{"num_hidden_layers": 9, "hidden_size": 192, "n_experts": 192, "experts_per_token": 3, "d_expert": 32, "d_shared_expert": 0, "hidden_act": "geglu", "moe_layers": [0, 1, 2, 3, 4, 5, 6, 7, 8], "router_score": "softmax", "normalize_top_k": true, "routed_scale": 1.5, "balance_loss": 0.00321, "balance_bias": false, "router_z_loss": 0.0001, "init_std_router": 0.0191, "lr_router": 0.00104, "vocab_size": 8192, "norm": "layernorm", "norm_eps": 1e-07, "tie_word_embeddings": true, "optimizer": "cautious_adamw", "learning_rate": 0.00118, "beta1": 0.9, "beta2": 0.99, "batch_tokens": 65536, "max_seq_len": 512, "train_tokens": 404500000, "max_steps": 6173, "dataset": "wikipedia_en"}
Below are experts of layer 4 (counted from 0) of a mixture-of-experts language model. Rows are named gate (a neuron's input weights, with its number), up (a neuron's input weights, with its number) and show model dimensions 0-63. Each number is 128 + 24 x the weight over its row's rms, rounded and kept within 0 to 255.
Before each expert's rows: a language model's description of what the expert responds to. This comes from a sample of Wikipedia text that the model never trained on.

# expert 8
Description: Final words of place, club and institution names, such as City, Town, United, Angeles, FC, International, often in sports and results tables.
gate0 [163 116 113 128 118 136 173  99 135 124 101 126 161 143 139 163  98 126 143 151 132 128 119 134 189 108 127 103  93 127 143 104 173 107  91 136 127 134 165 109 164 118 118 153 161  99 137 100 146 139 129 136 134 148 125 125 111 127 109 145 148 162  84 123]
up0 [ 89 125 141  87 176 137 108 110  89 119 132 141  94  93 168 116 170 130 129  76 116 169  84 128 169 145 121 120 129 114 111 134  91 129 121 122 121 120  97 139 118 126 119  89 133 101  83 145 111 123  99 121 140 121  94  80 144 124 143 109 133 147 169 153]
gate1 [ 91 124 116 100 156 122 143 172 143 142 102 113 133 137 123 105  95 119  96 129 115 131  83 132 132 167 103 100 118  92 157 146 113 149 112 122 113 130 172 108 124 103  91 118 148 119 160  98 121 101  90 115 128 119 111 155 120 111 144 104 127 112 119 144]
up1 [129  94 110 146 155 151 163 106 138 129 171 136 115 106 150 136 111 138  97 122 129 168 114 151 131 165 112 149 113 108 164 154 135  99 133 104 140 128 152 124 165 111 125  96  82 150 170 128 141 129  98  92 101  91 127 124 182  94 113  80 113 132  93  81]
gate2 [114 135 145 149 160 148 119 137 135  95 140  94 131 144 128 147 139 141 132 136 125 122 150 103 125 149 141 132 114 103 107 134 122  98 145  85  95 140 151 140 168 137 113 123  98 158 104 178 139 123  85 125 163 123 108  63 149 129 162 140 111 135 108 158]
up2 [119 138 146 129 127 129 142 111 135 131 143 135  84 139 142 115 140 147 130 115 108 131 145  98  86 134 111 128 119 152 109 137 127 130 137 132 175 115 138 133  76 147 142 116 148  99 103 131 132 147 152 130 109 152 139 132 127 121 112 124 144 132 113 135]
gate3 [127 115 102 114 179 130 137 127 107 133 135 102 118 108 136  83 108 113  99 130 141 121 181 138 167 119 110 153 125 142  92 135 154 146 105 108 172 101 115 123 156 112 128 145 186 107 140 140 104 135 127 103 157 137 134 114 141 126 168 121 111 157 118 102]
up3 [130 119 171 125 111 139  75 131 131 101 173 150 145 153 110 152 143 157 131 100 156 124  93 137 101 104 143 132 121 165 160 141  83 156 130 113  79 134 127 142 135 155 141 101 108 106 129 141 146 133 116 147 104 141 147 109 116 128 114 116 140 130 133  87]
gate4 [139 115 126 103 135 108 191 106 137 123 141 141 110  78  98 135  89 103 165 129 113 114 187 122 156 121 123 169 101 154  95 127 105 127 120 117 143 124 129 118 149 119 175 128 129 121 146 124 135 134 133  84 113 177 142 102  74 129  92 166 130 151  87 100]
up4 [110  98 146 169 116 161 115 129 122 129 128  71 181 174 155 132 190 106 133 117 149 167  95 146 111 139 127 115 116 140 157 171 154 143 145 127 141 135 132  99 148 124 128 136 153 143 126 102 100 131 180 145 137  74 141 151  95 133 161 118 134 124 163 132]
gate5 [117 175 141 136 112 145 144 181 111 113  92 131 153 118 127 116 146 141 122 101 141 166 142 146 112  95 118 145 102 141 120 119 122 140 125 113 117 153 142 110 141 130 169 157 108 119 114 132 134 107 123 120 121 149 176 177 157  82 125 122  91 101 148 126]
up5 [143 148 118 104 151 113  93 102 142 146 161 158 138 111 128  91 130 144 120 161 169 108  90 112 144 130 147  94 169  90 118  96  96 120 107 151 140 132 110 150  45 103 101 122 158 141 128 159 111 137 125 150  87 126 117 125  99 120  95  75 149 120 136 154]
gate6 [129 160 117 145 126 127 136 183 128 143 148 140 129 128 148 131 174 125 124 128 117 107 126 144 146 115 147 143 151 159 165 136 122 140 102  95  75 104  90 161 111 127 121 153 117 151 155 130 139 115 149 124 133 149 147  94 164 110 113  98  80 122 129 131]
up6 [131 182  91 118 106  97 129 201 189 157 135 125  80 114 126 149 131 153 162 120 119 167 132 124 151 100 108 154 155 122 121 122  78 148  76 110 102 114 159 119  93 100 151 133 120 171 132 153 123 114 186 108 113 142 136 129 112 109  97 135  85 107 113 139]
gate7 [ 96 111 103 137  99  95 109 172 115  91 108 111 155 156 101 156  84 134 118 114 113  87 186 142 101 151 142 141 170 133  87 127 131 170 125  99 115 111 208 145 135 141 148 133 122 124 107 123 146 145 162  92 133 131 108 164 100 103 149 116 114 102 113 143]
up7 [158 123 135 109 143 106 108 143 117 108 119 125 160 118  76 141 164 138 135 145 125 121 150 152 151 138 112  96 130 130 132 156 122 157 133 106 136 146 165 142 116 181 140 124  89 128 130 117 158 169 127 169  94 126 112 173 186 121 153 124 120 104 143 145]
gate8 [132 108 135  87 113 102 158 124 130 128  66  99 132 107 123  93 149 110 125 132 141  85 192  82 130  87 143 176 101 162 120 140 149  97 129 125  98 121 164 132 127 137  92 162 119 112 153 129 181 151 158 141 104 124 137 151 130 154 132 103 114 119 131 183]
up8 [136 120 136  86  91 118 152 158 137  97 109 120 142  87 168  95 105 119 115 135  99 143 120 110 131 149 127 119 110 136 133 152 125 110 125 100  88 108 121 112 162 153 100 149 104 147 128 122 121 144 117 116  95 123  52 130  89 129 104 144 134 120 136 154]
gate9 [143 167 110 112 119 140 131 154 124 135 126 101 149 104 110 103 112 130 119  88 128 170 168 144  99 145 127 138 175 111  89 169  67  81 130  97 119  82  79 143 129 152 154 129  98 130 132 138 131 125 117 132  84  68 114  99 132 119 156  94 124 171 112 171]
up9 [117 129 140 193 180  86 106 170 119 104 105 118 135 113 111 133 122 129 121 105 144 141 169 137 128 198 117 148 151 110  94 122 121 124 126  95  98 108 118 108 141 112 131 123 113 151  95 108 147 162 131 116 128 118 125 116 120 146 128 114 112 164 137  93]
gate10 [113 156 126  99 116 149 109 120 123 124 115 138 132 127 159 130 132 100 139 138 110 130 134  93 122 154  92  88 132 191 145 161 160 140 120 128 114  71 155 131 118 137 127 165 132 130 103  75 111 117 143 144 116 192 123 118  92 127 131 131 115 116 119 135]
up10 [109 155 158 137 152 128 119  90 121 127 118 103 127 102 113 143 141 120 158 130 137 122 157 127 127 166 119 111 144 145 137 140 171 134 138 104 145 122 126 123 142 104 140 101 142 136 129 107 123 143  84 131  87 121  94 105 145 139  50 103 127 147  77  99]
gate11 [109 146 127 155 145 130 108 131 198 137 114 122 101 135 108 159 146 123 154 121 160 168 136 125 162 111 123 106  90 124 144 110 142 105 126 133 137 139  91 108 157 112 160 123 140 117 132 146 148 149 131 150 168 121 125 118 165 151 108 152 132 165 143 173]
up11 [121 112 153 166 154 162 102 121 156 110 123 134 100 125  78 169 103 107 176 139 122 169 127 125 136  92 106 114 119 121 105 124 104 111 132  93 150  97 113 123 139 149 134 121 125 141 134 159 149 145 125 131 144 147 136  84 128 192  99 142 122 144 140 128]
gate12 [148 127 134  94 161 164 109 117 105 136 160 155 186 117 142 177 110 137 131 112 110 186 135 150 143 128 146 106  92 157 102  92 128 187 119 109 138 147 125 107  96 107 117 112 136 136 140 131 149 102  88  88 118 134 133 159 179 123 155 133  62 110  94 157]
up12 [161 138 129 123  82 132 157 132 160  89 121  91 102 149 133 131 140 139 115 156 110 149 154 151 131 147 118 159 128 149 181 100 111 117 120 135 113  97 136  93 151 149 174 149  99  94 108 158 116 120 134 129 141 164 129  76 137 133 131 105 122 105 133 113]
gate13 [196  93 141 126 105 124 140 152 164 153 110  49 125 161 126 149 108 149 146 137 144 158 147 112 105  81  94 137 134 161 106  93 146 129 167 143 120 108 111 110 142 150  85 113 137 123 123 124 139 132 127 146 108 133 162 143 145 151 128 111 126 176 128 137]
up13 [ 80 136 115 126 121 143  77 120 132 108 100 118 144 101 129 103 116 145 116 122 135 106 109 134 135 145 130 104 160 162 147 151 123 109 100 110 136 173 144 135  95 107 114 181 111 137 158 136 116 126 135 127 112 172 131 104 121 112 116 118 120 118 123 111]
gate14 [ 95 154 117 114 133 146 106 129 119 122 152 181  99 139 152 144 136 145 123 165 137 120 135 150 105 170 146  89 144 147 113 123 157 146 133 134 156 143 113 133 105 147  99  97 178 141 106 151 161 136 174 102 122  93  77 118 143 131 155  94 137 126 129 132]
up14 [127 123 121  77 141 148 103 125 111 113 146 149 134 123 140 197 154 114 117 137 141 166 102 112 127 151 135 105  75 145 102 126 164 112 133 132 152 108 135  96 121 141  98 120 147 123 111 153 134 136 153 118  90 127 112 148 146 131 132  96 101 141 119 105]
gate15 [129 129 136 148 171 165 176 164 112 128 135 186 139  95  98 113 144 155 126 132 128 150 164 121  64  80 131 160 102 111 140 149  88 129 155  90 119 125 114 148 100 122  94 152 110  85 127 130 147 146 110 119  99  67  98 133 107 129 144 110  77 119 105 114]
up15 [132 142 156 117 145 121 133  96 136  99 138 171 173 136 108 137  95 174 137 122 122  94 114 173 141 141 135 120 120 112 124 132 125 136 133  65 100 150 131 118 143 137 133 121  89  93 135  79 147 126  93 117 160 122 137 123 116 123 159  93 103 150  95 108]
gate16 [100 135 109 159 110 117 130 126 111 125  90 126 155 115 134 192 127 142 112 160 144 120 133 118 107  59 140 151 126 103 152 144  94  81 114 147 121 138 112  89 131 118 138 141 145 101 117 133 110 126 125 147  81 148 122 147  97 120 154 152 150 128 158 191]
up16 [101 154  91 126 130 175 110 142 132 127 123 143  94 110 118 133 154 149  92 162 131 125 173 118 143 104 169 140 124 126 107 110 111 116 129 129 156 125  97 111 169 134 138 115 157 165 139 111 126 174 134 138  97 109 138 107 103 123 145 116 147  76 116 162]
gate17 [119 136  98 128 119 140 111 131 107 118 159 157 156 150 112 100 132 165 110 187 126 132  49 108 143 163 126 122 120 139 103 143  97 112 142  95 136 153 101 142 154 131 121  91 141 131 120 161 190 145 136 114 179 120 107 117 159 131 138  87 108 145  96 122]
up17 [155 162 137 118 109 112 137 150 113 131 107 118 155 158 150 115  99  93 179 108 114  86 185  83 134 112 128 193 127 127 155 103 140 145 139 130 115 145 135 110 139 130 133 125 121 100  95 133 142 123  91 152 125 158 107 119 142  94 141 150 133 117 151 135]
gate18 [198 149 119 127 115 146 103  94 101 126 139 146 106 110 139 149 150  94 164 134 117 114 157 118  99 110 102 131 108 130  94 149 127 138 132 122 139 103 108 150  72 160 135 100 104 134 146 150 128 123 102 111 123 135 144  96 192 136 139 129 130 130  99 107]
up18 [154 193 127 168 112 105 117 143 114 116 123 160  99 126 156 157 130 124 126  73 134 139 152 150 153 145 143 154 103 152 159 132 133 105  98 122 148 136 135 114 103  94  74  95 124 103 133 113 100 144 131 113 127 145 126  86 178 166 110 119  79 120 120 132]
gate19 [122 116 118 103 147 108 131 126 117 112 154 112  86 118 131  75 135 160 157 138 123 137  84 107 136 123 135 124 146 125 120 131 119 161  94 151 135 145 202 121  84 154 115  89 171 117 107 115 101 145 112 116 103 105 122 103 128 134 135 112  91 123  95 127]
up19 [143 153 113 172 153 153 163 114 125 111 113  85 138 148  93 167 156 110 101 126 140 119 114 157 105 115 142  91 168 134 148 118 103  84 116 145 113  91 115 165 149 128  99 132 109 158 125 137 136  85 142 151 175 116 140 138 122 117  88 111 137 128 160 123]
gate20 [ 96  93 138 127 152 103 116 164  65 108 157 138 133 134  69 130  61 128  61 126 140 107 108 136 135 142 144 155 117 127 115 136 149 150 126 111 134 135 130 134  79 130 136 127 121 128 107  97 126  94 126 113 111 107 146 120 158  65 157 144 166 137 151 133]
up20 [160 103 166 122 144 128  96 135 101 101 130 147 129  83 153  79  79 119 142  94 124 166 135 132 150 116 127 113  97 105 105  70 131 143  92 148 144 132 128 147 133 128 103 137 139 123 130 105 159 163 149 144 126 137 133 141 163 158 121 154 127  98  69 121]
gate21 [ 97 114 115  91 127 127 119 139 128 155 146 149 111 110 155 132 161 134 102 155 136 156 115 127 131 140 136 105 117 144 169 149 124 158 145 156 105 173 140 133 100 117 108  68 164 107 100 144 123  54 104 112 120 115 124 170  97 136 123 126 100 123 134 113]
up21 [ 77 103 155 129 123 143 127 154 126 134 155 118 100 144 164 139 117 147 107 139  96 176 122 135 142 119 116 135  89 156 121 131 130 130 145 113 105 151 136 131  87 141 115  85 149 124 131 139  92  90  78 113 126 146 102 117 154 158  97 116 111 105 137 109]
gate22 [103 104 143 132 187 141 119 104  81 124 174 140 135 130 134 119 129 171 143 125 125 124 156 141 127 111  97 183 207 103 116 117 122  92 142  85 160 112  89 141 154 135  80  83 107 120  91  99 188  98 106 119 141 102 135 157 133 130 137 130 130 133 108 109]
up22 [137 144 122  95 129 110 109 116 130 131 116 123 108 145 171 146 112 117 105 160 131 103  93 161 106 148 126 129 103 145 152 117 122 134 112 130 151 158 116  81 138 126 129 141 145 165 141 166 127 107 154 145 123 179  89 143 126 121 144 125 154 111 118 180]
gate23 [123 121 138 126 168 126 106  60 181 118  63 111  74 132 138  87 117 111 153 148 157 133  92  99 121 141 176 147 116 119 166 141 152 114 140 120 131 132 130 111 116 162 163 140 112  92  97 119 121 158 180 182 121 120 142 128 118 136 156 102 121 139 111 111]
up23 [143 164 137 117 108 135 174 139 130 121 145 142 175 122  77 181  97 144 102 150 114 138 121 155 126 112 169 107 163 184 151 115 122 118 117 138 158 125 119 141 139 106 152 135 141 132 125 133 118 110  90 134 110 104 122 162 149 116 108 125 125  94 134 157]
gate24 [145 151 101 175 139 173 126  99 126 116 170 138 122 119 131  95 131 117  71 178 129 160 126  99 144 123 135 111 132 145 113 132 106  67 125  90 165  78 165 152 138 103 116 109 125 132 180 119 155 146 118  92 110 114 142 110 149 127 142  88 108 117 133 129]
up24 [109 111 112 128 128 126 137 149 106 104 125  97 148 135 107 162 174 137 161 131 121 135 145 146 109 158 158 137 114 161 118 140 130 121 102 140 101 122 137 162 143 102  98 159 131  93 120 122  69 175 181 122 114 113 108 151 113 137 168 143 130 145 103 137]